config.yaml
hidden_size: 128
router_score: "softmax"
num_key_value_heads: 2
norm: "rmsnorm"
norm_eps: 1e-05
init_std_qkv: 0.0575
learning_rate: 0.0122
decay_shape: "pow"
doc_mask: true
max_steps: 3617
Below are experts of layer 3 (counted from 0) of a mixture-of-experts language model. Rows are named router (the router's row for the expert), gate (a neuron's input weights, with its number), up (a neuron's input weights, with its number) and show model dimensions 0-127. Each number is 500 + 40 x the weight over its row's rms, rounded and kept within 0 to 999. Numbers have three digits each.
After each expert's rows: a language model's description of what the expert responds to. This comes from a sample of Wikipedia text that the model never trained on.

# expert 27
router:468501455504493472475535530523467502529500499511515472520469411459421550515420507513464441520528492444519430458527529501513509570470563434467451424456496489560418484491495541493494479474436514493466474484525472512560480475497533555462535526455480418540545431480479472526563519534564509496509514426503550474537549442510436480441594531514536469545468561478487476457460482589530562513490
gate2:505548464531471481578558543503529474511423447510584478530508475432512517512512526563456502443534464551521507485453491440430592424461567520440498428464472526594475466555513507476527434517485552519556544519514484467505497416427536516586496463463528486440469481439467520491519461497518509514491512478532473513557474481435548518491509524512512470543501507460561483550451449499521524431488
up2:484567508579490450522529558550569555500403503473473462452495500501458509436487537430491462424548539530525478503454446453491523584444510468478455500575483558528461530515503479489575542525512524464521435594500526551507532454447531448567524457492458516525506561484467495504467444495504539503473487464501569535519480481435574510459554562483475507475485519506544454515525552459499512446542
gate3:493512462499532494465463520522559524533482544427455474503471456555398490526528421571495557547526476412493498510448487526484563502611554511502523470503554472528470576508487472525486360483539472441467539530499514532542480537486505528513437509496511494497510489446492438520493460513468467458446473542569502493542497468468467527453461529571417507470496525505498454555509488557500466542562
up3:505443462479514485513505478560464545503465506526490523509530440490501551469544481471521575559389405484528481533515523495456461541418568508510573506486477510504526496540530514554522502522456478479515547512466537482533507476509516538523452509542508514515588469524469449481413470550532457522414486519535500467502597512463534545534497454483430521500530451471524617589472490440452458491531
What it handles: Last digit of years after 19x or 20x, in lists, tables and date ranges, plus narrative verbs like moved, became, began.

# expert 45
router:495430548513558517491492466536507562585506565513459491541515569503529502507500553485532511472515530497568558501406501463439520529422511447495526548490429521500523445469471493486533441534466543459470479445447445503573508509541516525445497430494570484556464437492533485473512534570482515472528467514445526527521450464589425462511537490455527496547529530526510509578538526470435512535568
gate0:467441502466528515506476548494467539541447495530528446510516546469515464538535469513516521503452545509459530497482505533522500519405530523550486486449479522486506521491465453557563531528530471559466407527428520480498536581509514493565472532444554518505614461565465502488426480563451449512547492486441469549493477435547530509480465493564547448443448436490550562540522465507582475531471
up0:514497552451468513481526477517498479515536539441502486465519546519522461530525588558485478517477494543571532490468515549555454560553489560492517525501453508454505511506430506497593567448520457556544382431502499471576497495556460489475545519580494518533452486520466555537518483535603543470501505521495541543502413507467440531448482510494492476446522539440439506455525517484498450479567
gate1:461506444540480512557494486537439496492454514471498506487473523557524540589508539458581558504479463490543519525494517474449493458506408421472509550518523500496515457483537524547499581517492527610524593511421501492540501461498438565521550524511486431503446482486532457416499454522472473478532415545536535469461476468513483554470532525450493487447504454565480504530517515544523482499600
up1:527492522473509494585442505556495455572541491508571582439438534604558545503544512573542511512537498522521525537413439521472515483466474510459443517460431488544544461470470561503519571519508493524437480469523562465420517485445489480589522536483516453518504449524515540511517572470524500562524483479560502448483486480518529512460547561496508542496522457531537542487477501496529513432445
What it handles: Nouns in set phrases like took part, took place, became part, and election-table and infobox headers such as Years, Candidate, %, Turnout.

# expert 11
router:487515445451415508521462510544553488608526475475499545526554458466512501454449544627478548455433544581486480452504500509542544487422520496466527485453539513536500444551416546500504444512494479532540479433495550428437495533542501523485503518512464604452505491487542508476496496509453515503468470538454471473500528445531518530487437541537477452465470534490503527450568478529480550473520
gate1:555444505523400468474544486533449520467473436471447548502587530480506494472435443482474527506512429429482530542441489525525565469484507556501476437525520458439502459456474478501503440442528570543500511565565469497517448463565498529508537517482394472516525468476551518524493537446509480475487531462526471488561459464472476503513460431505512497513571522551511522504603529523502494550572
up1:568557544451440501502496543497518460441496472588438415521498541490528559511488530494551510493527521513492537578433469521462451461423536511509496515535521554557526500533458518504433517564498551444440490471580541554523466556438505476506472534444579537483465491516534559522508460535471487527523475513471430427481509513551520466538507491476581535427472506510440450475460467464486478554526
gate2:372469468484535473540536546463497438445482469427577562538513475515464536500503447560521548480461459540503504504482477582495510436481500467524486539530456491492489478570482537507463556507534579411530468541431526456523434481521502450574559420481517531520475546494497447483494518447549455457521489496497524480511462523469474497553464555548529515458563541492521484485527427466564527479477
up2:523484493476498518503517479547472517502536506459507446484476487488444556482500536547472473524548476474524496536508527399518516541538442589501479507488535595586447509534515516519492504467501411535435541436480513475498572530418504497517451548545530471406549526460495460492532479563497540587485514529515527508557516461533492507484514478523388496456415457541489490475482507564409529532462
What it handles: The word the after prepositions like on, in, of, plus possessive 's and its, his, their, as in on the National Register, League's.

# expert 32
router:515459466569444454571478502471571503493495444504549523414497446448504474496554444463491489517413543504440543496587442497515528502515403486499503442547493506489429422483452515556438570520446525547486468575555461551496545565499483506503541498505457505550562491572537505486549536535509523546476488550444488475518534508458501487507489470448441511546481484553476451516477463529513463480462
gate0:515444504498449527474463545533505556489553482499553550432462495474474557494522566515471513505422515575519477479535524480538496488502508467448507522467467528469455463575472540534453490425578556498546522462514550496516542614488505515421567488498553530517477464425530505594467489546504509510554485490529491450569450564583489504466526516506504503608510557484511514519493507486482414489515
up0:452569487537584568508476507510504477529452525558526472489485486616437554447471458516533544530497511443491482494469470518506557514523483571539540508525548511518498519480546503430466502510436440455466486497481548551473527498476445518547450412431445515498610564501468447498482512533432473503557472429519499480454443492453531517528544489427523552528485471491432520529548498477490555505504
gate1:483456492501466515565575477439523461538507447539578485463403473483463497515548507464537460509510456518542481502601445488525512526503461514526514441503439566473415478514491495468422502437470500471562461540468506436554495544538440502489471477497510502415467545554504525471498440451465505439492462514560546508499533496480438480496456552512417550531523521539569475464476530470573484497556
up1:507524435579565573511419459435529540490526535500493529568515456474508475492483556532492495543564540470557500562528458541545474496436512468512498557453599459509492493482545488554429515469519512542508556499557483491473469462515519528514534492428520497505524526481507613493501540458464455462511562527450501426499475512533456389522517561472573477553469486533544496490492528554470535505492
What it handles: The pipe opening a new table row, especially in election, sports and results tables; also the letter k within names like Vivek, Akkadian.

# expert 6
router:542511571523513544515510499525539512527498487459434454435490432474478543518511421460477458495519452448501536537418564484506574466432531550528528573511478542547496560481521468507464483473502538528558521558498484563432555433500507480489527472460485446579529537555517496479488463512416488545552501497557431461479570575444541502473476539465451501567502512505537431541492553475505478467484
gate1:534556525546564479590546488571491420577481510526531489435535487467484510539560450553492421549518450495455507521521463465439529467488487528485424583502522538453544441440450512520460506539498516475412478442515494514520509494546440432503521504453514513526537599525446456489509475512510528499492478482510455504465469543457552443487542530486522474509474544482490524482526540523603466447446
up1:511488533584535478551438557468495502480523490509490499622513539523600501439489509467486566501498525574616508492474542481500421479550438475491485550493539495465550548504463489475490472396472492523498562507514464503526533548454479502534476527492504511501503511517497522504429542526530442490505495553443528454549444494487487537576427499509470519463456532435474464567510557562452523448514
gate2:470482561507532523527571476516575435402525438498515508489429445417460420476539441481470543418467541494499517500528532431462532522475543546479490546498479514475522520488549448517488578497552480566534581451509477450485482472531474532505446520546475559536518446451445469528521458532473518506506494490436518520537460555451449493428474515522504480452538519585501466520442495518493564474512
up2:489472529474434523500390464549439401469497503504494483533532549464515533461438533508508535503531521455513509475540512515500480497466510501506465463510546492573496431584484447493539532482457462520502418465464547502494529450464483429482554553519486520527515506520513385454527473536488576536483556543547493434473453411443487520487531506553480545518500500550537512542486465387450516526484
What it handles: Short consonant pieces inside or starting words and names, such as l in inlaid or Teplice, ar, ill, pr, b, Par.

# expert 61
router:406495500489561558537538579556470511573515567473495539531489563478471423501557427495520510440538544499463504502566384452490457420510490480499523497496428568489544542523541527487528483480534509533462505514452561441453421487513521555433522489516486491535489514533453466493476529514493485580517534551450477521457462417495525478510534520489468486454486449424548453480511463498505506474479
gate1:500464489483478500522519552453554520431468511516533505479545537493507493520423526488486525489531510504549468553558463478507584464461570454447544477543496475493433504503457484503429478546437558546501486476443433467497465476441514518562518490551513511478512620440540518518508551581535446526546474498426524578548474572515530560468539454456453510453494532464514435493523542521492528423501
up1:514477501500545503495488534481489570426515446496513456475505508420392509468478545539491572506500452528413394590540487488489575482457501465522485491469469458576504497492549510510551551537535491524529467520418484521513494473501543485497496481574484458521547481549490533551513533491468503513589453494515584503593582536505552545448512531551538533489529532536502489519495458450500542447513
gate2:491534565511567492573512575601520502480455491523476514459444548425549445480446446437499526557491481459479444504461467568470515503468517484489424469468495536511524545480496512441490526505490519530439491509544534576435517510493483533562516518436543526491462488490486475522518501527518557461552484465495531526465434532534497422489469470490518462587520484525473501475470493487429445420622
up2:474581525484480515504481509522481512471511428472481554511488503499468527549549479487571512489530571477497506417551506533574470570517554526540574500451525473465525490488543508486528452518518588447527534446498501431446613563437519551509510540553497457522496529473461460498511532427498518513508460478509488559584493448438494524467490499540539400533530489521564473504517546415508457520536
What it handles: Closing parentheses, braces, and brackets after numbers, plus units and symbols like m, km, ft, %, °N in measurements.

# expert 35
router:468550490536526490526494548490507515483500505438479463521422582577541549480546562465495478472416432505461513512545475461469472532455494514489489496533473527455535536469498450511500515450541436464535506478525481484510456515411517452523500503461563431480510490568449496469556522515537528493558496505422509583455435506594513575456510427476448532519481523523425502428437491468440470502462
gate9:483431526575437471495527487448497470537498490505491438405540525484521479538557550431472446518540498547523429545489512482516565562510494470482492447545475507463523502515526463509527526476509494483496475461492512481495506493425502469444436494416529564524578481558510478547444517495486516441454575468528564480456534495475589469547503489523468554619500515549517489508455555572457462546469
up9:497621519489481455501509482531591563543527540520485522475500521508498545537523405500458542438501504540518465475471484505500381508494522511503490550527454401552516516495503498527487439517533500553585473542515422526521513490557589527522520529500455554527477452425492464582521527505518499504506512528451434427471524496481542499564490491506454473451428541553504507499547545550511524519466
gate10:481525543495527491503474555562490491547463501530516538481552500533527460470510501485534439579521473476528503512493556548434550523425493428482489501584447522488504452489522434536538434450505506433495474570530531434537455477568569510477445492492489526515494510554575494510562544546473466526544420513530474557487414497438453562541484443563518477503504478443571535448571505495534506503516
up10:522504455493446456455476507485465469462514485469436543444487478504501500486592481524468508458559486553464527423461483517493491436446480521410532516446506466441556493467505479525513551510409526509454484474484410482482451485551569471520489553386497507453531512482519507510441531470496394601582475479525556535525520499510519486507468493448548455541513504501452554492491489501415516483490
What it handles: Pipes, slashes and units inside tables and infoboxes, such as /sq mi, degree signs in coordinates, aged, Member, Total.

# expert 36
router:523585424504485528549493455429473440513593461526467490478455521456578470454476442506466538500532431450573465465533504520567578448462467474555499527460484515447564518489531483517481530521537538561481526508546445488561537434503520486484490507445456512470514485491497480476531415452498455492513486491486458522555502536421408451532487494495449484415509468559475542435497456517496495511495
gate1:429520504487460507460485458403483500445519468499510524528462539467482543486520465477523512512540462439477442463536506470497490510503426435578500474454505504478552505475474493543539502524479486488482451508572508505532553533541495513605524426459520461514519547521494429465546487400537486434506461465480475525382494444507529442460461433488561459560511517489504492455488434525581522429536
up1:475457447497574513583522532589472479443485477496517459504542504560484487514557463482480526517485578437549565474441555493490485426577529531505498508453506470505446471445470483524470536502438435484400483494464519528480484540446512428514497484444499485504459430525512474543451484487555510456471501477498527423530532549469426534476522515558466497511487454402477471585502532439501513541482
gate2:507499509521537492516565490505480471524495556466532493495478495433443534487517491432544524493515492466539480548545488544543512429487337474488439470595525448488492485530440512506411539418561525477504459526489489521499472484551479477435517490512451531479474515491557532542503469471488514536421541459451519494460544543507497496506467494493475465576443475472541406565477451533489491419556
up2:543565473488521583482489529450511512488473463546525498467518458479493454506539477465555551538511562455576461512515451539516506528552532486412514500474423556541490500437490487517558472533512484543425515516534513419463535425527582466504489523442523500500493530523466460525525482507498476454436594519431545487496472384453488479443505514559496457570468468411492491478505452477529449498496
What it handles: Final syllables of Korean, Chinese, Japanese, Filipino and Turkic names, such as Chunhy+ang, Hirosh+i, Yuche+ng, Kyrgy+z.

# expert 17
router:546472488515553560509457439522520507505557575548476493431454496572476467445541526494535512529547480462495478496515492486479470553511473439537487571543505470471539505512500576476445444558514592476475492540447492472464507553426527544452445407405496465532510561533531484499471551498466491491562496505581512472540522551487551546598550476510535445479492522489526484512560500496491529557453
gate2:432530464535547508453534501511488462518579406552506468450440532497461514498550420529449495541540514460519539497545462520505474525464548519449556461532477518524465493569472539511435476515470596454491500438545492430426500511436526508474488481497460545525491422489537486453491502494464579510546465421462474487494488506505502466515603553555541502514521507503476511558477458414476530574494
up2:601509510472503528492460510518546500554526422485450593452536525468558503559467493486534474437458482461492482565446470478506544447529448496492451502540548539488525480509497493557463520524429537456526461436541483440461522476490525507536534470499430498464486516430477519457542532526471547415493463465504434498480492515440514522444414462501432473536564488527498467583548507505567499576534
gate3:503474561498500413464487539515463491507470475468464547451531466434504453473528437544516570491500517617428503529443585489470448482529505484443529558519509504463513462528490478412449592425528509514422486472540534528443490557466506531529484483403508559505523487512440427502474476456474549519486435497505491520472468459465485456454536494494547499522467522505523503479500429580497522485454
up3:561550522549505526463508530519484458523520564545442482500452499553538530495566456513556464532462484468534516485476520492440443505436463458437552542508382455512475583390456514443468487515483453496534486461530528485607464484563515471497513483560541524499498528510530498521463512547472453559523524508512554527512484481504548449543544524506533436495421543475412497463461492491448459466509
What it handles: Nouns after ordinals or the, such as night, day, year, place, plus common prefixes like dis, pre, en.

# expert 3
router:522457529588543546504477539483527479450468462497477498489530550534492508494443484599495528545446465506479529537526497482481465490535462508449545516464461506509459472522498472522545437524490574422522480515476495558435454435480428535487508532471479467473558503490539550588473497496483534554531528466450506573463485480512560479512517485461458539561577472383468486555572483524579447466558
gate1:591475510493477530433447481485539428490550497536545593553539508523464519525479465536464535530490458524507445523591461532497493517484495518500392480492502555531426518521490561559535405501482519553526561498506544508447505551508499451491501522565506494463558505462533503547476472505452460509509459456424467462428513528478480432449512456524524506485499539476464505576536467577502467430556
up1:469479472508526489523529493451487522498586492528489506519408483541586492480517562410539519499503563477499504493482497462410568509522541507535528353538536515540566491537513529507458549540539493466475460472492527461489544570402507487456418514488502515540423527486467496526533520531485530431542482581545475542486531533570526524468478501419481515519527504522542552488455480500463472498483
gate2:565492477463549545515522569581555425500487524490517562496518461509476533486473458486587530532560471563522533545461481567460499505501534478497510490578536522486449427509518491491519529464493457564446548496544464563449508507534526595590601463442484492477504423403520546531527470465482485477488494460513572519491513521465547501490477513419492560537493517479533521493455531544503509506539
up2:475523511497522507543540491549492528550508530485506502495479439545493426432550540455450387484608565457538474555506529502451543513516484537536438464529563465509448533493578408478515486475473481482532582496516478548429537479541506465495463537606457497520506439537447452448506501504457446493476494504471518414456492472487491514547532495502518500481553421511489481469516481483538511463433
What it handles: Stems and middle pieces of abstract nouns and verbs, often before -ation or -ed, such as diss-em-ination, govern-ance, success-or, population.

# expert 31
router:455478555489453456438468424456497565471545473505434582456540521467488478487518519529502472483439481445474487485540457523523486465469485522476585535554466489481482415525506479580481473548517469572519461488486451467557457463596482490447566434487496514575484525516467478573497505562462486472502528555464474564547559514435553541496517558485531504515482498578534507486440499484509541550458
gate0:474538521513457532420504505511491501463520485476509511481440442390492473458561526552561572474449442461450522473489474458527421453523532478545530556530525467481503447522480513442460519430509351503514474535474467526514483423539521481524543491506454527482426523503457522510523500515443580412470439466449502523558526520500533505523470492518485455422531483461475483512457539486538480473527
up0:461545575473504563506507491416523501490565561470484491536487468517447511548496488457511428502539519522507463429535450560527456444513462521456413489462454572426503484481536437498497538472504560498484567464478528495479523445539472567546494539437534521512553467525500472477475459495571456561442519475456504495432481524456493521506504507540480445574499491514493496593553496518540385529483
gate1:462505441515513475513496543508532546467550464551473430484489546417561553470628540559541484513419482436481471468521461483505505525462531533477506539480571472475517480502475553491489452548489439499545471480488442479519444540577591555465553466488481514575511559465476499518545481510446518468510486497519548498508488506430462527609531504466526486442515505541570471512479568514492496554524
up1:464519508512473603496466492449514476539524533531450470468423513491536457545535431507502436470440472452461519419583509545534518469537569520496549527496545512481494488476456468510492555533488494524456524439489552546631464534471482434462496490513473478526428562526535478536520513487476475539518506548542437449446511478472430540542454458506483441542481441525533436491487449542514538553522
What it handles: Word pieces right after an opening quote, parenthesis, or un-, and contraction endings like 's, 're, 'm in quoted speech.

# expert 52
router:469526554457549434578508584523493506474562513471475519487536480493476509498539552467484465510497503503490468531525468515488524524487501408495441610520490488629523536480478480530520497453491469541483470549441486549460569543570489540513487456436526483543497524481498461572549500538455465539504491546393476419538521480516473457473493461534540453514479464427567502531437500459524545467504
gate0:495498473534505499471478538495508470529507514493486484498478531566562482556456454528558462488525482467564430583445514504531541452493446487439460533525533510456478486495559567529551458539472579470533474494512487600566532533468477443454593484534506554488488451544497456530474517486487504550522570475469504449586433505580500470539527459534477506418471541489510471467512576485580526447509
up0:557475507493488514471537500501478419548537500473497527463480491446467501528514467536501544577449427562521497451473508513551542505484442520474456481505515549455523536513455513461522428457448503430502506479455479471473546576530457458521526505502477481590523528479487420452458439463469472546499569513558489469565474450515442425434508495445563535498405501510438514425422484486450506523527
gate1:490517490468576503559484508520534567510477453578512479488450471509490551459471521432541429561498430470496473540476454569519553563472514541488477519421494498572421525504497475437476489513444399449456462568499463504453538524531475491482502515550513561479464441425490556452494504554505515536492587546535515535500464469512520517481499543473482470487543558433493427448517495564471514532511
up1:487459487554440488436523500469440465502410496463480545480453480473430488476507582434503585535528449483473515465511475497487472549516495489498497548496532430499507547544538464491579415444473584501486466449521441475517546478473475545522489528495439558480452470524500486569517542477489479497569540460487499535484517509574491506437562513593390538486485496522478535556527536512568496507477
What it handles: Forms of be and became after a subject, plus as in regarded or described as, and closing quote marks.

# expert 26
router:542483481559520512516459476482477474535528468444555472471391564425580566478547465526559500512486462489523530515480582469548505466481513547548548527496500529446566490522563572536484536502487570454533494464493505502450516541423453596429507505480512515506476458458469438492443526509545500505477478515448478510548472535520480493415500447440470518500459480489469542539426491435504556474546
gate0:472471479487574566436533502469434526435492497537456449501473511531532506504577499506446503540401472486539485526457474505477466582428497520524506524466468542484464510557492509579594529485468527537476500483520502514487466498484482519437465454506494527525517476400509543445461515537553517486419421504527556460466482515520506561472549515559535543457378506523434494476503553516448490466476
up0:498484486463493493475451509534428537477494553525478438541469603521500522476440443479496481468512447563513544473475571430535470545477507505482583497471481528500528559475465458518535563546477505476453531486475503547520537457436462490519450424423536500486576437498459441455513513421453478510496478473515577544451512587504567557491529522475524546492512553492484495464481451491492407444521
gate1:496490457484514464481568499459477530556473545481555518462504483482449483531560448517553546441439474489562550473553538526529520480376464570436533542528520505458512476514478523424473488436512471487548609499437496445488482547499451518501508529450470565531446530405490488523522506497491486431459400540482478485511600476551457503506525495469467534546520464482532496442516522509484474490513
up1:449467486477496466520486521484504472537471489514515488433505394521487437548497588495493498474442487463469501484515475508479419508525440506501473561488555550454510492538501429532531512532508483552421376526526429522518539602494554475611522468489522474492505503552507467403498475516518531590587522439512559485450519467474494478465498574502477534479468500521524460496493522484461490522483
What it handles: Month names in dates, such as 29 May 1973, in October 2010, and birth–death spans in biographies and match records.

# expert 53
router:460551481461425501545533488513485511490527448470550545528547476486458489492574518462436525478504460530487526512505557544539548445466484469533484486466500504473529527531423479533517497538527463515469505467567493413518531521491485475535556429438484472466477536470482523503601457422450565414530493543464555513471435483553534525548433452545524539464536449428504499511557552507462532551584
gate1:538526503460511479522529443542477579475563513568523475491568507455488478471503485493528491495525503542494591434487476522489496569515492513580560569455500494490553518522489484540466529498482493498543483552495519436508456566514465576430548471511520534467460497548501518539534504471470403522508413569512540501469488474574524597544505449486540496517474499542431546605508457561506469507444
up1:507475499499508456541539559520491443505507598472508578508458577517535477540484444513488508481461538519536500507505485449544489502513595479503495527498508512549502489468469613503513586468431569536493482415421464461500486480509551451565573454503500559496497551517426523562477514464527528510509545477501459552465491516546502540491497532448499402486534484560433426472542472481486496446536
gate2:533531472574516477487537550462476503560508516464484482488504522444482499466552514555466527474463556487492511515503491448513422550495571487519513594550460537499504475514414556487494496423476472513484474485569549470478517510454511539574482523566447515608538474556419535467534504519553559486506460507502458509527433565555481489545505488546518491455439523474475461490385461550462504525556
up2:507511601574480536511524534584473461560481527529449486477447560496562497498532512451473486425580519559456508498477460505489476529411493549460525495478563498486448553495536404521481501488511448472556510478512498507554511466442591537480551532555530504483432459478503453417495495485521527534477480497496454487548470534512509487497495469478579574490484508437490421447465578528461497531497
What it handles: Pipe separators between table cells in sports results, election counts and statistics, mostly after numbers or closing parentheses.

# expert 44
router:490569511466530463527490506432544503516512565481485506496512539522488510440514477554448584493447424439557525534512525589467480472532519456438560597552486551513487522519534526541495428492536515500449431500573497528511509516493541447516458502503513450543573527511438549560455481434480451517468474453485526492489480499537477462523556502508486407483496543568557459516474510450501423436536
gate10:456459473543514471470576539544388559507518492561530557431520514539548547532441515479505518499422574483450464488529509576460469447478510452427465483496494477491485518507564517510538567516569542503448551508487497477500549444479458484516476522474514426508504523489504475448458504513544506536480541590519487485445525471491544479488476510557583426490381540529444472519515487457481484527497
up10:593506546569567560510478485494569495465500566430433448505380507504447453475512497542522505461533491565472469428512430438486509456484461512566541489459469477443495479506515522450513480438464515593444521544487519470499528533522476490532539505517482501501499519605445533535493539551488466468547515540489511545510564516539521512481506557521471476508515381498498457494474502477538526526547
gate11:468484481499506479496575518487516508562501490482494434476394541449579609460513522521494456481492531536481496504550450481482515484497458515503545462503500512458513450469606528504556496525559393543462476509508474512555482471555500460541497462461575480551565497516498535479463429470499457521436465434402559528498500499523559519536435474547545498476470531496509457543457579472477477489500
up11:483448415520517405458478450471501476590501409446538556521553551518439453464493498525517406550503501470448449505488512499552553531435485534534510504513474490536501464507481474520507481513493459573558545512469509574584577547506466493425459550453526451549518488513574522530520524503486445524497522517459501514520496553538458524435591525487502452553475501451480489499480506490541495560532
What it handles: Pronouns, relatives and adverbs in running prose, such as that, which, it, he, who, not, also, often after commas.

# expert 62
router:540453533542514507560473498460469481465511508483551506503520560493489502469511485521452465428489550552497508479432554475523550502479524525451433446509535526496490562503400451436578498551452538487520492463539472522530549496533491472467431530499471530517420486539563556542523508448470452525490445561527504488425582504516475593530418547517480565491435539510525486562455478482554474561505
gate1:488515571486419475520488542540544530448472546560505520477527525516423520476508480553520515441511468492428502574451561436386533539486507582558504453482530538437502546502517503554553541461542512500487530566517467493486430542500490553428446475531569575513456525513524448530482473520503482606563487500515499503447506477435525485464542448504496473517472480468516546461529508549498523466466
up1:521518544541521449502453507480463410495542496464526557526506491479548484517491473510529545527600486551483547493530569514475485537479521510531453552483441478510557531536498473438533455456485457509582458555448536524565476459491499534537571478499437528473557505422429474423538525495537500513511493404478557492466451620571543504522498554456485464515496528493475443494531533493503490469564
gate2:496540541536460566484540469466467461468479564408528513440497512489496496570478426513493498500498469511536497487501503525518495513540433504550557476560496455459457577488499452510457582527555536396551567421528482533509443418470526450497435518437496516501461483502476503525498438538508516507557548499463471505473506516449501515553532459542457531542543570529497551520554520533430474583542
up2:445469483476590504481517471489503585498593514416480477477563497478481571530470422509488509528502511505505523453502484503477567525455570509509460486500540491503440524450541453483498476525456523494541583443515538534428490582518505485509582568476482519534471432524512522519486493460520501510521498455487507496568495465580434513561525499522508536533598571506598517570464468468456507476497
What it handles: Prepositions linking a title or noun to its complement, mostly of, plus from, for, in, as in Bishop of Sacramento, Lord Mayor of London.

# expert 54
router:567483464434523486545473486472508485455530505426545455498530534491577438487490567448466477553543450536490520531505488545507427507570484503466533544509572503445485433476505474460492490432459466573501518502431566521448505476396500469460496489493568482522504460481507539435522521515528474569516506571442473408526480538514562510505535432506536500505542565425474466474506449446494505539486
gate0:491530500525441572519504488455514569515584473505503436472441471539523553467573471539541459570477491475448503513470469490494512495430538503460497449491530484494462459483537547465513518557597436581497507480408446505534538537453467384477541490509528482484502517558459567523521489495510505494510420523441489509479445468539504495565420499541505525495495569484504481477514516521477565578451
up0:522526466432506473501523525527533513432493529474499537523575460492493460521529485505510486533553487510516488483518479481492497538517508494469507501390454499507461509448540503494550497512522569519552497500551571591568536391534495512536471586515541529514490457480493528501496402434519547435485589514560429513532588484454529445511468552503497490405508577507480498511544479445536558491458
gate1:569494485469476552474557497549503487426509574455582530494412495491488439570442555550489466524473554451546457573477494468558473461481451502480476498512542505497507525514529499499530461557539575398519420525497492512467519485531503525511530505497548456496499560501530574502558453430500427475531426542534485498479504425452529478545428500546541505515540523491480504432525519521569529474505
up1:446463548491456521554447507505477542528470560456465423485477474553556534444470490461554490479518573505485524466533483519454582473459507459438508525463480563514561524530480555552436474519508483599471606541410447427503480512516570462512467478527458538504532462529508575527483444540521519533546534513525523522544481454510491514419451478486485489465491522574529556514540476475537526520484
What it handles: Modals like can, would, will, did before a verb, and capital or short opening pieces of words or names like Col+chester, can+on, mon+keys.

# expert 25
router:471435554539518488540464497520434517539546476442566492475552449488494543545462467429477461438503508576543502461473471507549503431569549521464454489485540525501546503441549555509489543534517430484525486564510493443529520494422547505491513492514443557565456504478505486475535539498523585546470512543572509539502554498524590459473469464548476517473537503529563596495554544488462522546525
gate0:478470537434537522526502545516516560458520469505508414464486556529495454522489459469546524522510441468449550475515503524560525483517569535466454492451459462524490459522394548489563443533451539506540447449488550503541514545448523455587568519497501583430525466536484531499574462535516591511556467505517534524512600520463530489520554488532530511496481500482570495522513495488560445460538
up0:455461484502508492558515497529442473471490446551487539456459444580541509516467512445442507591477463436448500474418521564490466488510403525477492540554552512446530514480515578465471441464464487446521560470496531497550539488508523442580500552547509527471477520471528574521506502470470489526440475513558460547457567526480511482524536493601480505537457449508524525451485428456513481502558
gate1:491496494474459531499496491467422498533458480500486531542485542459534515490475496493535529522574506505474522496536508552531525566511449457500522497458454543492428459479467465498474478430527479508512477467537554476480623416523555478493455503513451502586432469578518467600510477544557552470444536576580552466456429469470543549556551548506455501531492563498504548471532539529513466518521
up1:532463469523524499492500474509452515502502508548493450540500455491525593517508516476482563490547552516452479500529451433475546573526506472436478490477550507570476490460581503510570522556561495497458517495501534513479515505491485460460531598425484506570517435547409436491496439404463488450522422455562569476536472430485488510490554466500507424497479509526518451524468421472472502487507
What it handles: Hyphen bullet starting a new line in infobox-style lists (Authority:, Length:, Champions:), plus pipe symbols starting table rows.

# expert 21
router:489444538478513571541500447482466509485539385453547467466527524503525502488482524475471508538563435501467532439511552454502514413457508494409454438498556523492462547541468425521584504486524548472459486500498507552479501507464461547483472504517490436511527527556497457570451445540521515507571522446472417495508468564466563506513500470423404520498534493542440512455472500470483513459485
gate8:544495499476527501521506526447481428544545481490504488492469440425433441494442446497469533453544482567501536494479532554515396543543511496561513470467500497469459504547492519516534524470486536533543498509531478463425535520539531512483460559486455576467538514517495519501499448533507521439548428439489432531527478487488419549509559494521442538526499453522439503424480549581418463414462
up8:569484451430467475481532503429480405477506536483525371499495502531510562463426477481472621462505503500463514481553508484530516428497539452411431538476545484483507504523508561501522454512510510476546501536483520475498458472551500478544494508470505444465510522447529509495518471507529566534498442444526498527506501515505602576401496402496517491543533487513546563478471505522509509516517
gate9:526494409521481460461513468479541556535487499499541484487541442438490460524507476545518542440467505514536554471521523452470584521449555530455496508513540474507485481520520444492466456521503609579447504413560446511488525562495486548508497504496495498548520483455474553496497487478536503553500455468502547482516493579449468526553641497540536498549440552537538479523515505543571556562474
up9:596443474484511406546583450510452489502501492478498561479492553481510551525499487440499472534465540541521530516528491559465456547515500419546483503430544510498497507587466518534500493488435489489506491493558504472478469542513597562512477512564409464520525458489466540428575433558457483562507466550522546536491511477538492513521494545496516566424470532534471510574524489485492495434524
What it handles: The word at, Arabic al/Al, and inner pieces of foreign names, especially z, such as Saly-z-yn, Ora-z-io, Muham-med, Columb-ine.

# expert 50
router:523472530517533467531466510500440479471500480475478555526481553473486530547476531432490457616558554468462497483481442503460515549476491528533578556482488413480466477491514493582509466549480521501569510471600500454506526492539436439524490461432450523479414444570424487485505407508544441493520484428506510505494526480518470512564482550500501561485511518521524549519560523496554542535470
gate6:415429543536447554568499478452481460551519577490394521453513516482556500450462526506481481568503456455539490513516471509471612470428428471463522490436610476524543500526425507535486569457509583426520517553485518482462538505487498424491463502443463519506466507457499466529498474501556486505485494487467492522508509492477438528459508494528486504462490484552496533455580519496520527466468
up6:422553411458550434531497463542573511535444485501517504474412468505452561512460511484544489495531500521498500459488413479504509557408559528497459515465565459374466510492518500490573489495513486506487515513451532549498477522478498472499513490469455543561546534428492513564576508576453546481492527455466498470498511590487560481543495533523469438532479528515464503520546470522508538522442
gate7:489460507520496513570518459484521531524451521491446503569489541547509473535519469526540580524524540543533467514477459455505439482533548547521513540495553448498486469501503508484484493475560458580515514495553458548461536532523549400513554520511485542507494518515496498542539477487442443516520454496572490543551558500574489500538528531556592430500518558565409496454591586522501544458556
up7:524491489559577496468491413412495515499514510524484553527491515452494569431499541564494553494462522462525481483530451509473500502470428529505486477464529509474568505505476469498462521475502499411512471397566460568500481597596487496532492594473499500533512530531460592531479504477535524556488494486514533625506517494531445526518531506545468554494522575507506516568489472524467499467512
What it handles: Suffix pieces completing a word, mostly -ing, also -ers, -or, -end, -y, as in eliminating, PopMatters, Groningen, Sleeping.